config.toml
num_hidden_layers = 9
hidden_size = 256
n_experts = 256
experts_per_token = 4
d_expert = 96
d_shared_expert = 128
hidden_act = "gelu"
moe_layers = [1, 2, 3, 4, 5, 6, 7, 8]
router_score = "softmax"
normalize_top_k = false
routed_scale = 1.0
balance_loss = 0.00738
balance_bias = false
init_std_router = 0.013
lr_router = 0.000669
num_attention_heads = 4
num_key_value_heads = 4
head_dim = 64
vocab_size = 11098
norm = "layernorm"
norm_place = "pre"
norm_eps = 1e-05
positions = "learned+rope"
rope_theta = 10000.0
rope_fraction = 0.25
qk_norm = false
attn_scale = 0.125
tie_word_embeddings = false
parallel_block = true
init = "normal"
init_std_qkv = 0.0446
init_std_o = 0.0
init_std_up = 0.0446
init_std_down = 0.0
optimizer = "adamw"
learning_rate = 0.00139
beta1 = 0.9
beta2 = 0.98
weight_decay = 0.17
lr_head = 0.006
max_grad_norm = 1.0
warmup_steps = 316
schedule = "cos"
final_lr_fraction = 0.1
batch_tokens = 65536
max_seq_len = 1024
doc_mask = true
train_tokens = 614000000
max_steps = 9369
dataset = "wikipedia_en"
Below are experts of layer 5 (counted from 0) of a mixture-of-experts language model. Rows are named router (the router's row for the expert) and show model dimensions 128-255. Each number is 128 + 32 x the weight over its row's rms, rounded and kept within 0 to 255. Numbers have three digits each.
After each expert's rows: a language model's description of what the expert responds to. This comes from a sample of Wikipedia text that the model never trained on.

# expert 47
router:137141107082093118145151147097082103158177067075149058059059183084089145143173161146185081111147108123113100140086158156098155148161117132109128089162152204159119110103170118130137104120158125171133089106113159123130137124156173137110099160126115141110116124138149152070105095164101093120184201161166109129125117160165163109142154160158137162101178158121125144122109109119097132111124
It responds to: Periods ending sentences, often fused with a final digit or suffix, and decimal points in table numbers, such as 52.00, 40.19, 1947.

# expert 44
router:151062150175078130077167111112143152159178084142171126143160057152169162100154077091144066122083107165082136110109112132155080178130157146113110183152125105109175094158116103091100054126176119097118161177102109167126158124083114175167184105103108169141163143148124083154139136098110085123162127134088166155133112089135107117173149077098165128181126115099149095112088134133107114125120
It responds to: Word pieces after consonant clusters like ch, sc and c, such as her in Beecher, he in scheme, alleng in challenge.

# expert 63
router:158068150134083148190160108123120171152102132150136119087088105123161185127161173186103164197118193089094118092132099116212132123065133155114152136089110088107147110117135081126098152157147101096183145127140097149119099066147088100188154150127096117115118072098155115107115158156108161149138150076105150168195126164166118083105161080139116165154108137133091120120143077155190061059156
It responds to: First words or pieces of infobox field labels at line starts after a dash or bullet, such as Traditional region, Elevation, Family, Preceded by.

# expert 22
router:161151123101090109134108186105126162160094152133150141139147143109184111084089168088129060124168150071139176134084129180098165148166105086189151121194141103109102097125113094124135157167086116137101111164085157095109171183100079081117097165175070148109141121150179131117166083141177178155160102132087172091176156165110181147079170116108143153100094093150172117073094160151118112121147
It responds to: Opening quote marks, dashes, brackets, dollar signs and LaTeX backslashes at the start of quotations, titles, formulas and list lines.

# expert 4
router:111054167153102069089128110140157172096147067135180098147122110095185148120180134123166165124084127128115112093202122146123183156158145109108110116178161126114176106191106103161075120161091167102148158100207115179146138103135146147119174112106080080096176149079086127154155121078150071120091126104185142167147073129121094151132127098147108183163163133111144139122080154141129067122075
It responds to: Word-middle pieces after short onsets like h, sp, st, sw, such as St-and-ard, sp-ill-way, h-ull, sw-ord.

# expert 3
router:192071194165154110152070121107184131163157162135103120119094108146186153154154137118123096136094177097140146065154064133152148142077144115139162154101145084159185112150127110122161114153152155116166152124079131081103094106154110089157143113112100118175082087052100176147126152162132129191100221076085101157155099182112119167110150087170078102103153151084106156137174086137143144102161
It responds to: Words and word pieces inside Wikipedia section headings after "==" or a blank line, such as See also, Personal life, Early career, Awards.

# expert 1
router:166095134125161124114141121084115122134114127183136160162113173153121164135162072140204171144140130172080111102141096127146127150143149121140117108176142082154168139086109162118171126096092139156095116140127193139158125151119124129152153149095135078089103116146097160080118142101174155187104089093051089144170114200134065098179088206164167175103077109110093123062078065090174174149044
It responds to: Adverbs, -ly/-ely endings and perfect auxiliaries inside verb phrases, such as has also been, rarely left, precisely, never, had.

# expert 18
router:124122133167137067053119140118184157146139121144085169133152100131105116175077114160068183134112131193151192127110127121070120133148130181181085172121113065073131093165099102114106106161123117201120076178115058137063092102102163083134163116138113135108140065171154113114088135137144132106156124152112110146087169077105122152172117155121137114160101156144126112138124122081161104104173
It responds to: Single capital letters or hyphen-capital pieces inside brand, model and team names, like Mercedes-Benz, Triple-A, Airbus A330, Texas A&M.

# expert 0
router:102185141072097108191153154120104124187076130091172157103080186107129108101103177101215114103127112156146142128096161092157125152124154089130103144115140172143095189098138148093126095155134080115157097118084100095126122136112133093120117109119103162167097170044100112107162133117116172114119104147084157087172168122101173125104093086140161127127079140111157197103126089158067103088165
It responds to: Line-initial pipes and dashes starting table rows or infobox list items, plus field labels like Preceded by:, Spouse:, Starring:.

# expert 6
router:127044118126105120120095165070109138112140105090097075137163155109178163124084113136100115124114182142068124090159174129148105144131087136077123141147091142088100116195079090140096075193144100185124139146147144143167117074098112112179140184089149179142150117141138057157108161135101095195146188107150104167112126130113127150152107124139080180121142094144111162180139157117133178135100
It responds to: Word-internal consonant pieces right after prefixes like con-, sub-, un-, inter-, as in uncon-f-irmed, Sub-stit-utions, ex-ha-usted.

# expert 38
router:078115145127109144101153129193126128180149153147152069133139095122058080180149178101124113156180055161174090086177069098108141161154169060111156100089079130131113094152138138144161120130102138186147104103115087184115166130092147173095125079130146113142123117131131168095101096165146104142111127057163131121054099093102076179134111160120144109207110169135107116122144123170144124182143
It responds to: Word-final pieces like plural s, ks, ly, ers, plus pieces inside names and table cells, such as boys, pigs, Bolshevik, Windows.

# expert 36
router:134126176142163116134129106134155091129123131134098121071081113116144088100138105105128084122122180120101140121115165179069136161065094103209159147115094048058179121109117099064176134151157082096143150117109124109169146177101159147191114109107135109083084152176141107106155141141145190121118183150082075185166104147098129146094187086145123127129171064089157122060105103163166125127121
It responds to: Column header words in wiki table header rows, such as Nation, Title, Year, Votes, Candidate, Player, Pos., Date.

# expert 13
router:116099084124158107156103124123097093113100148144083158163145154149156075129145082126144117076154105160104163165114112155110130066060101169101084157069086094074112063109129131147180159153148190097119155155106121158122133129144167111086138076136115113144175169086115154110101129144159150075150149169150111071088125144121077174107150106059168145130145150139186141102188146190122102156108
It responds to: Capitalized nouns inside titles of films, songs, tours and awards, often after the or of, e.g. War of the Worlds, Queen of the Night, Battle.

# expert 43
router:091118117104191086163162121149146175098163112150106163164097182099097102101116174124162129082155188101115090175147132100101170108137093110155092070103113118179112110070127143143162090091105091121092180103159131087169173126089140202124084187169165154110082138173176123117093089134100136089088100140165117127125153164158180121108191138127147104104092100133089069070085078128159192146137
It responds to: Full month names in birth and event dates, after born, on, or a day number, e.g. born September 4, 19 February 1923.

# expert 59
router:125157128134118092185071151117116186148142130094096138138091187089105103164171135171142132171193178081137178125173145176088128093144093068133137103186120146124163051070135095101189129087123088132081100137125061121079102119125110163134073161167103112147149189112067148108135128093099106135081124165167121077098143132139166080105132195176120148108119162120115059052180155091166166080179
It responds to: Commas ending introductory phrases and subordinating words beginning clauses, such as that, when, because, Although, In mathematics,.

# expert 41
router:099064132081113149119122096193197097150164075096184127070159094150081117206080165154111177119076106159159116174187103142132095100147099143107110092067103127142133134190125138095147156097148155102149129137170097132143119103166145173126171121103193149166145157132117141165136145109126124140109167128144120107038116130102124094130069147109161085208128113097097087098146106121097173116134
It responds to: Word-internal syllable pieces of foreign proper names and places, such as an in Ayanami, ian in Guiana, aw in Ottawa.

# expert 55
router:125133159108093128182109169100106139088082151146083054087119156140118162139089152164098083175107104128153094183119136091103167148151147132151088182138102102169152079072102136109091132147198164091165100115084193160157161162145124121152148149184084156102151133133149091103171055149101115109150131136135147159174145188190138050095107116165145108143187075099075162110105155139161135102185
It responds to: Decimal fractions and pipes in numeric tables like climate charts, election results and gene data, e.g. 32.8, −2.6, 0.00%.

# expert 9
router:123161131172058106069078173095105152125077179162143119120162111153073132099154126082163172128171128134138110118116115182143151071103116103122179128145102189154133152136063150175083076114159164135113128157137141169155050202137084137154135201085115135172182144119111130157177170142112107068067123090134141134142105173180176120092138165101157147121112086105140097136152088171091156152157
It responds to: The preposition "of" after nouns like part, version, name, and other linking prepositions such as by, from, about, regarding, including.

# expert 62
router:073162132150112096180068137067102167134147142076104148065077181101081078153169123168173114135144133158120165120130144162098148099169124045149169105189136133172118104059114117110191141107144100106071103116102125134076082119105116151134086109143112116116112158122058064089161080135114118185086093143094127089145138110153156125096123180213197166089101154136127099075133121101177182074139
It responds to: Conjunctions and commas joining clauses, such as when, while, but, although, However, and commas after opening dates like In 2026,.

# expert 26
router:078181068133154062161162160164112140114128085124122180119073154157107106167125152094165142163094131175137153100124142139093131141152095148177080186128099119185130138066096158098153140151143135147114139106126097127119175083107156120126104095110075091116125230159168102125119106107144191104118070115115133099141173093082097154141135099098130077157103164121144157088128110150063172129161
It responds to: Pipe separators after a first cell in Wikipedia tables of results, filmographies, lists and elections, such as Win |, Highway |, Votes |.

# expert 40
router:155108169154127169077128092138123142160107094163123117164125111145104063198117120102160128175179179195121075088152092112164142128171116184076108144062116120118111093136142152099145078116066145088133132158153187134076173067119107152115124122115152137144084158096171181143111087119136136151074185064106137126086118076158088188091157143179137112138140120087181144105200157145095100183146
It responds to: Word-final suffixes er, ers, ter, or, ation on nouns and names, e.g. Crack-er, Burg-er, Sump-ter, Nintend-o.

# expert 19
router:106185106127097065175129105118093195121145135137118162102060129144152147105159074109179107178180096114196161141077152135105164134174160102156121158127106140113119134078096160090082123111110094102102098105084094140106127110168123119123067072062099127156065095112149171094166176150140164084177111139133095107113198139076177134123113121153102179096127126123139193107094115146166159066098
It responds to: Years and numbered-list digits at the start of table rows or list lines, e.g. | 1999 |, - 2007 - name, 59. track numbers.

# expert 11
router:084201122091103078142170173087146165175131071144124146109059138149132158113140167152110108090117152139142116173065103092104082113171139163155132136145120165153127168082132102093096166095093107145095121085151175112096087089127196099159126094132111152150063199172164182101119098143088094152160166186095090097112107071158101122104100134166052127083145157154103174130083107084128091155170
It responds to: Closing parentheses, often fused with a digit, ending records, years or measurements in tables, such as (3–4), (1977), (2.03 m).

# expert 15
router:127125129102079118143171122133125141090131091122107151095109083085180174128141175113087145095178094132189093173144092178156134135142142113137136118140165121146098192111169134118113094107110061174157135123117176086132097084132114124096165177098186074131089119120161139123076145165081099057125095141133107147080109141121180146134145117152130109098132170094105057139159067080171192100189
It responds to: Digits in map coordinates between the degree, minute and second marks, such as 33°12′27″N, plus the punctuation ending infobox place fields.

# expert 23
router:118160133149098115114106178121124141093115151118128097119206106166093172119084076109170172150165114156151168119123095098178114074108158097099161149131125116124100160145120134097164056093117134131189107124114047111129116164122136117098158192114135136128101157156101116092100153186088158080084139122096193095167149153131176146149171145158100074124091086155118090116155061149075109096183
It responds to: Prepositions, mostly of and by, after office or role nouns like Minister, Board, Chief; also infobox labels like Owner:, Producer:.

# expert 53
router:141140159151106158132112143101178157141105173079095115128148103068176126141092173181147118133177133070127162096148140152095168127133086085146159146124178085102182119164105123151096137182159100155180124137103135111109128146132077097167079124116131142094110075100131082122161152197168113091150092110103217159145100159138099148045139105117065157119112156151129160134147123070092101107149
It responds to: Blank line breaks before new sections or infobox blocks, and capital letters starting a line or heading, such as ==S, Route information.

# expert 45
router:155130090146133146119140109172074077101183180103108131175158157108150065059182117117054104148110174100129077147129101163136083106101168141075093111159118090154113178197122148096171148112162153066153087115119136077101135100196166144138123119148139143164110091107169178112123154178144151111123078161191108158085121137148148114118140153119080146096161055090150149137158128145143119171149
It responds to: Determiners and possessives like the, their, a after in or during, in sports results before semifinals, final, first round, second quarter.

# expert 46
router:130170170117095094119115185132137157143094157063125151095084156107152142139131169121085080105109096125113155108076138096143143147169129121145109115127146140172111159091129171124116140155081140163160147105074132098095158171082125112171134132177097142092095121112156115139150176162165111132202176166078115095153124156089135153125095145121117150079163132128166187121114108100093138106178
It responds to: Equals-sign heading markers == and === opening or closing section titles like History, See also, and month or letter headings.

# expert 61
router:126122192110113064135114108148178125101119140130147158110126056171140111126176162127150159097140207071142161159123101118108146112183083128154168140181127113149172139065120178190153070102144105145087181098116110160123115179109138105106103151074157098072034107101135126111138159134105158134085104090090106140135207187131145103064142121176151139078086172107149067080158108146137197155167
It responds to: Copula is, born, also and infobox labels opening a definition or entry, e.g. This is a list, Genus:, Location:, also known as.

# expert 42
router:148020147110081179149108127077082165097099173088142120152148077118148154164133072104124125118132128115090142133149097118156053137114150140068103189112079181142158118190119114123083177140194093126179117177135182122122093105136077200199134115137133153155141168087151090193125082094131121117063186081109136152135110105168139152140134083119125107179112073164117066124134171130148154109138
It responds to: Vowel-led pieces in the middle of long words and foreign names, like stat-ut-ory, ins-em-inated, al-umin-um, Cric-et-us.

# expert 49
router:159178142109137070138108161103163140088090086117159131096093188096114101128101171150129059156165154128118104095089099105153152158108100103113092165095093086095087142135119096168137180174106129136084086187115124122066175157143192102138106129175141110094149133180165107144094164090153094164160090091121097100148104083104163075152144112109102107090110156168072178159128137160091075122121
It responds to: Lone initial letters, mostly w, W and f, that begin a word split into pieces, e.g. w-earing, w-rongdoing, W-endy, c-attle.

# expert 51
router:135101158133142092095128178162113157120098123158111185086080130123179129063187162080145182084091151079116136081116157132128181076138131172153157127089142135163126107115062167115140125130159096090125199160086151110144117135133111092134129152108131071147140145108151132176168174116115166085114129121097170138157115191173126069048129105143123197139105137156137146092138151143099136121140
It responds to: Past participles and verbs after was or also describing creation or naming, such as known, released, recorded, written by, plus infobox labels like Born:, Binomial.

# expert 16
router:137084113120107140096115114084152045136164111141157163155075098123147095057118098129128163062147089135114152124109197127166141145084171174097133163142136104134161185123100132083135100096152126155129205119083130119195173160105127129143120170121109187101085149104168130134159055111149114102088141137140119153180169157125059122087131134165178178131153115078097085141074123129180151159104
It responds to: Past participles and particles after was, is, been or came, e.g. died, served, appointed, married, come up, changed.

# expert 28
router:060108149126055200063174095135090112110162148133096089162086073095096102162162177117137134108110121128107100103137109112161093101168161106105105105096127168137159099180098119122199106105170069139124177101147130120146174111153063145143153122118123101161127142076155173133129186149104109136129101118150128175140114132136126195126086187115156098104134050073070105185132158150107134161096
It responds to: Inflectional endings ed and ing that finish verbs and adjectives, e.g. pump-ed, opt-ing, noncod-ing, All-ied; also Amb-ed-kar.

# expert 25
router:096075117106174119162116087141151159161139069119113159136107135128102142135121125137125095112083121158150129101123085149157152113125142122121106074057161121163138113131165136123111126091129134138165075127119137127092161102071130152112153107118126172117142178162165149120103116146158097060138147079073099136129120078189095097152170121196127102135098160126184068170120154189177133080092
It responds to: Word pieces completing month names and other split words, e.g. Apr-il, Nov-ember, Br-unei, Nazr-ul, Alfa Rome-o, plus whole month names before dates.

# expert 21
router:145121160193146149159133111113085134119114111170116102128158131146140155124121057102127088146148095122077144061110074088124125112081115155152133125135131084104130142169065114131161164091165127122152108129132205127114168145137170162172130070154124167110153137101109160170182093110127158124184118177113170108184076140084067120083097146130130090084137121089103108099146084144149152175203
It responds to: Adjective-forming word endings like -ual, -ical, -ational, -inal, as in actual, foundational, nominally, plus whole adjectives such as social, political, human.

# expert 30
router:113130151153115097168155078120150180165111083178139107168076107165095123180129062081155117097142204182121117112122094112114146156160131161160074179103076112122098094150073133065172117094142096163146162198113135113121173127116183173102115080077134140134102144107119116173072060139155113073169132129146105098133187108135068163155161111065105093093137136152159154138169152192151093165139
It responds to: Final suffix pieces of nouns in names of fields, institutions and titles, such as -ics, -ology, -ation, -ity, Astrophysics, Ergonomics.

# expert 54
router:116155120141160052096182132123163154135136077187102098177081137115128141103079142183113079126146135145178138105126179113085140122160100145151083139162154166128128182084079180083105167133076148103084095157064195141131112108191160122144076079130091133122097158189194108130114092123165131138191071120127124118136197100121085091128089158108121148112143155133121175072113164133159146154117
It responds to: Line breaks ending infobox or list lines, plus nouns or participles that close a phrase, like demand, production, vocals, headed.

# expert 31
router:123148074124143111092056100112129164154139177141131185137106116148079119107130129082106135072121143153129103153131103130073127067164149106070133117096194075164091166122167174111145070108120088152101156128163102140147105144144159094116143113062156170102088115192122158163107175178158157081170072157147113104145203109086192114184148154086116127130122150157155139117177119110179072175155
It responds to: Connectors following a person's name in lists and reviews, such as commas, and, &, et al., and from/of before a publication.

# expert 5
router:109100121094143186116075149150085087101096125135149104097193110136143063155181096148109168088184090131126119159118162165170145176085118127170139119106079143082133103084190108116134114157135128100147094117120111143143153130113140104190192107133153125132165075125095145127144200073127198082142163137128160075102154129138125216126135135117143138200159105143146140158150084136120116119129
It responds to: First piece of a longer name or word, mostly capitalized, often in sports or results tables, such as Per(isteri), Par(achute), V(ISSA), per.

# expert 32
router:088156092113171074118158134121104118151177117124053099138079147154158154135152121136110111155141153104139211169117087082116102104145101154170114111180142102119155117115072112125097179131049176111069097144136130113100152120130144112170072134108087110140104187125159143125139100166151148149158102176161139106126123067157052168094128136154132115073156191162163123085099120134151178179148
It responds to: Closing parentheses, brackets and quotation marks ending asides, years or quotes, such as (2025), (former), "well-developed", [ɾ].

# expert 56
router:090128127163152165078122080148119125149144144157143165174095135094165058085130127140127159122106073183159123087145112117089096143101172141136168093132173145154130136200110116083153094145130103135162156097100131095163156154098114106127109118133122125108115090122135168154174163082137102139107109111127102096115149111131086158144102168109147166130145084137153172166134105151161143107059
It responds to: Main verbs after a subject or to in sports and career narratives, such as made, won, took, returned, scored, signed.

# expert 33
router:093048109130080122144120117161121142073168130123160141123140142117090124112095136108101134127075100149116094114206118152094154086158129140084126120082150155129174090202185081143121106168078070124194169107218119164123115106128158165102139085091127170084156087152101116111111168178134105145160134089162138169112123103119098191182154151132119131188154083090139141131149123163095073084084
It responds to: Consonant-cluster pieces inside personal surnames and names right after the first letter, such as R-uff, R-isk-in, MacC-oll, L-uck.

# expert 57
router:170133169116127141093122141139094143108112177154108134151157144129094115153106170168102168134159123139123101095116187049134198156130096156086103109143098168104070091125125089095076187136125111179176086070159131161097078101131111098101149153149081084132168106178179152099101126092126098214174147176137138184105109128141166155193094152132118156175108191139095146179112191092089131134122
It responds to: Single letters like p and m inside words or after numbers, such as 66p, rpm, Shepard, plus unit symbols like km, cm, mm, °.

# expert 35
router:166119156091113077146112090105120103112145136133175168154160115146141143092137088151099188162138089179109090180109164097136131126149121080148150099146124097170155138140188152124131122134146163155106170137120161092123148170092166166094168096137100126072063092143082121067159101097119136122081089051124119113101152104084065138129095135118167163111103177135154121182120122143165156199064
It responds to: Forms of be and similar linking verbs after a subject pronoun or name in narrative prose, such as was, been, became, remained.

# expert 34
router:092139118162152099113158140182121119111161134112062144129112124140125101172073134147097119172197090140132201126182109156134164114157119150147114107144170101149098066132136076154102135167087153174112105098121118098078101106123175134134158119176122129066135137152147139111123071165178159082148097161114099100097159072135099129129117157101108117133070165124146098109165094134115127147159
It responds to: Uppercase letters and Roman numerals inside acronyms, call signs and numerals, e.g. CSX, World War I, XXII, NKVD.

# expert 37
router:156068121119165061121128103149147159075165160101081119151096160088183107091171082062125131077136168052123150098135087122142143070165144161112077083107095165104113124152152134137145067113146202067086138148076138077155107135152184090101121137167144102148102152112129144168132129097191120169096145160126119099129186154168074120093143109098070160162146163162167139106136141155120120176087
It responds to: Nouns naming a creative work after a possessive, year or ordinal, e.g. his 2016 film, Shaw's play, the next single, album.

# expert 12
router:090155106119185086157124104099124172073116147087118155123095133147093066101150141111145111084090146151088095187135099085131129123184146087121090068130177130167074150090172127120193169114142099177101133098139139089130107066104162126101134080132124092095100158157133119098156049116070182109118134146138140077160140170175143095115094180143102157095108184054146095064076060066183174128150
It responds to: Connectives joining clauses or list items in biographies, mostly and, also then, but, later, semicolons, and cell pipes after game scores.

# expert 50
router:147048105131114157082115151122140130072092118147201097106152174075156141137141095190111164142120180136115107132135098110126174182098086111078164136115104118093089118078137107168150107159122112126100141090145136139101130103118090104142099185157141102100191062155159078171125120119121155174176150134125073174151090077120138179138094139125157152167120137068091147170079094095108112080107
It responds to: First one to three letters of a word split off at its start, such as th, w, sh, sp, in thickness, westerly, whilst.

# expert 27
router:115121094128122115175179109112108180160135096132082168134074124136099171075157173125144131131174123120130152113083107075211149075122174163155130198086135134178118111094109141096104137115151144108183081121071090122130140101157159081108161124117120098104079062072148159062121178120120152139179122096108160135135103162156109118091130158159103170136136180167115097139150097149161115124148
It responds to: Year pieces in ranges like 2010–2011 or 2023-2024 in career lists, ISBN and code digits, and infobox field labels like Spouse:, Density:, Total:.

# expert 7
router:125166133126146184119160118159082142089135174097084096109198150154148125107115125129088121141102169102171120128162173142149130107182118125153113110152078150169131131124143179171143084125151116119156176088142114076119172095164126162103080109175107109114153156085177148164129113144143162092137075082126135088147105141108160117100159133159150075108130092105084118071122084144096114128152
It responds to: Articles and place-like adjectives before a noun phrase after a preposition, mostly in building and site text, e.g. listed on the National Register, nearby, historic.

# expert 14
router:147116151121085159136105126104099112133128140121147083121177127170157154184142119173141126144076163116063142141198085171123125109113143080135160118087136145167169118174147121173109156148137144099195140136140137139101085104126101141099116109124155067125177087113083083172139167161118075135054198046139164116135143120136135177144177119098083075165157104122151108123112107120080105102122
It responds to: Second piece of a word right after a capital first letter, often M or V, such as in in Minister, din in Edinburgh, ine in Mine.

# expert 8
router:088155133133148115164146166100090149165082089098159189137114173115144095096124166096169081163124112094160165122100150166093096143130152085175105091140141135138129197110139150098136138144148120104130094081077133110096117159179104103144097105103066127095068163129137131113181146113166170096121088164089163070157173151126182135128102145149179160174082150139122194108120080179097146103132
It responds to: Field labels and separators opening an entry in infoboxes, lists and tables, such as Binomial name:, Genus:, Succeeded by:, =, and table pipes.

# expert 2
router:106125163166162146091197121160150105215178141164165172139154152172095141097090114124085173102106162174152163116097137132099118155127144139168081135113164126162089184100082164111104174112120089150111110115099119143136148167147127143072119071074085153154051114109137161158115086112082101101178134175141092161138157080104088102174067156140130070123162152111130128149111186139122114163142
It responds to: Final word pieces of foreign names and Latin taxon names, such as i, a, ae, ski, idae, in Kutaisi, Oksana, Solifugae.

# expert 20
router:131168149185107130113128172190091098155110171138089098153144097159110121158138103131117162196122092090162119087117068180183120087048112130128125070148088150128083189146101100108145107089172175117123085116142156063079107120097110096094174119117086144167160149109114169130137184175122082091150122070190113172154101165144181115113099138111106154090139083089151092174181139173113173171169
It responds to: The word of, and sometimes the, after nouns of time, age or position, as in years of, age of, October of, middle of.

# expert 10
router:095060112116135195110139156060103090078075140121173141106146133092142175131104154137170099146110136119114075086127102083126123126117066138116150121102103174173197108128129120157092138164147149098100100095129165138176172099094088109157111168098161069113166109156108078149138166088143198166126158173142117132150144132107148101151113102140135107184138071161104159150108168079093081085170
It responds to: Opening pieces of lowercase words, often Latin-derived prefixes such as ac in sacrifice, dis, en, rec, con, inc, fac.

# expert 39
router:119098083110113157138130136107095103180117148114133088151182146067148127151064146071164131154113083133113141158174133129173087167089127144090171132107147102093165101158140099202106121151143145087177138099132104191113090113140103110162126096138138120098165087135112123080129169194068137181094204124086111196118094162213098156168147122146107131116128093091079176178176122052089094088092
It responds to: Short vowel-consonant pieces early in a word right after a capital or first letter, like G-at-wick, p-at-ient, n-ot, L-op-es.

# expert 24
router:119180112102140121197134113129098157162122107066131159082138135071145122100175159156147109186169145086122177072121100157127141129160099131168145126115164218164172176099165132064166127175175142095172097088108115081146165116169120121130100124153120141126072113151105101082178140134072137106101145125138143104180072193164154122105141166144110153104108140116114136146106085136124141100124
It responds to: Cell pipes after years or stats in sports and election tables, numbered list markers like 1., 2., and taxonomy labels like Order:.

# expert 29
router:178110163110129079051124131112183114171174118140122168083070135114171157178174190128090161090122097068125146129097106136164130150117149175171190136102186205174125165111151114139139140113085095134166159095112130144094092136104168119159149110146144154088085129125110183101174176126090150076137188162131163153155081175146086107081120137140089128072132184090117086125119072100115139109177
It responds to: Country or state names ending infobox birthplace and location lines, like U.S., Scotland, Lithuania; also table separator rows and See also headings.

# expert 60
router:109064133092068172051157183179088093141176149072174158106168122131148116135144102130105062162118065128128166149200115157152149143140137098122139171136104143096172102152098086092172147134169126159184137119156146181149065107092098148140144090175141118144141088122098129122140139151137113168145112084167127184085088103073099157139123184150126121176148137122162095085154112129099121124088
It responds to: Consonant-cluster pieces right after an initial letter or short opener in proper names, like I-th-aca, L-uther-anism, Ar-d-s, A-nd.

# expert 48
router:123154098153138185115072158218124105111148166134103154159191091110127105069128071121101112124096118117160102154094165188134159163120145108116126110143159125188081159187130055129122178102106152154133193117146126091058109118192161176119108074139155107084061069122108164137140150110182157112163081108164124082083148072121168123138166094074099108122144063038112185096153087136132126169133
It responds to: Possessive pronouns, 's endings and articles before a noun, often family words, as in his wife, her mother, Imi's ex.

# expert 17
router:124077132095138157124058159101158129090129096070178097080167118102160125196127082162091074139123181123076125114159143106141185129075108083106157208187084116107081175174167119127148170189059108175108095098117136156112184142063098123177127171177119110080173108150075117104146133108148139201137164114151092101161114106141150148139099133102067150196097104152124093148091112093093105090136
It responds to: Lowercase word-initial pieces starting with consonant clusters, mostly after articles or prepositions, such as gr(ades), pl(atinum), sl, cr(umbled), sh(opping).

# expert 52
router:097017129112105152112164098081152131158134098086143124097136096140092137138055113126120100105106114188167113093131148098162093124153082122182147114077095126132130160184135120125093088098209093112163175097185110150095092102146101173154172118085149168171160127202093135077139106134187135150165159102117061171069136163089101117159146178134150125187118166106120134098149160172109165145093
It responds to: Middle syllables like ab, ib, at inside foreign proper names and places, e.g. Öx-ab-äcks, Hin-ab-ita, Par-agu-ay, Sán-che-z.

# expert 58
router:142103173140171101180168094118124121111070099115072117139121118178159108186078075121135164147126177154114167138114138142074084128073133174130102177066099060095155077153136121114175141076133141163180098150122091104159111086112172141112102112175124144082166160125122141141078114180126196077167148115159188093141118081143107141141123145112068112116142174153184102087208066167134081166199
It responds to: Capitalized nouns in institution names after of or National, e.g. Association, Council, Committee, Research, Department of Defense.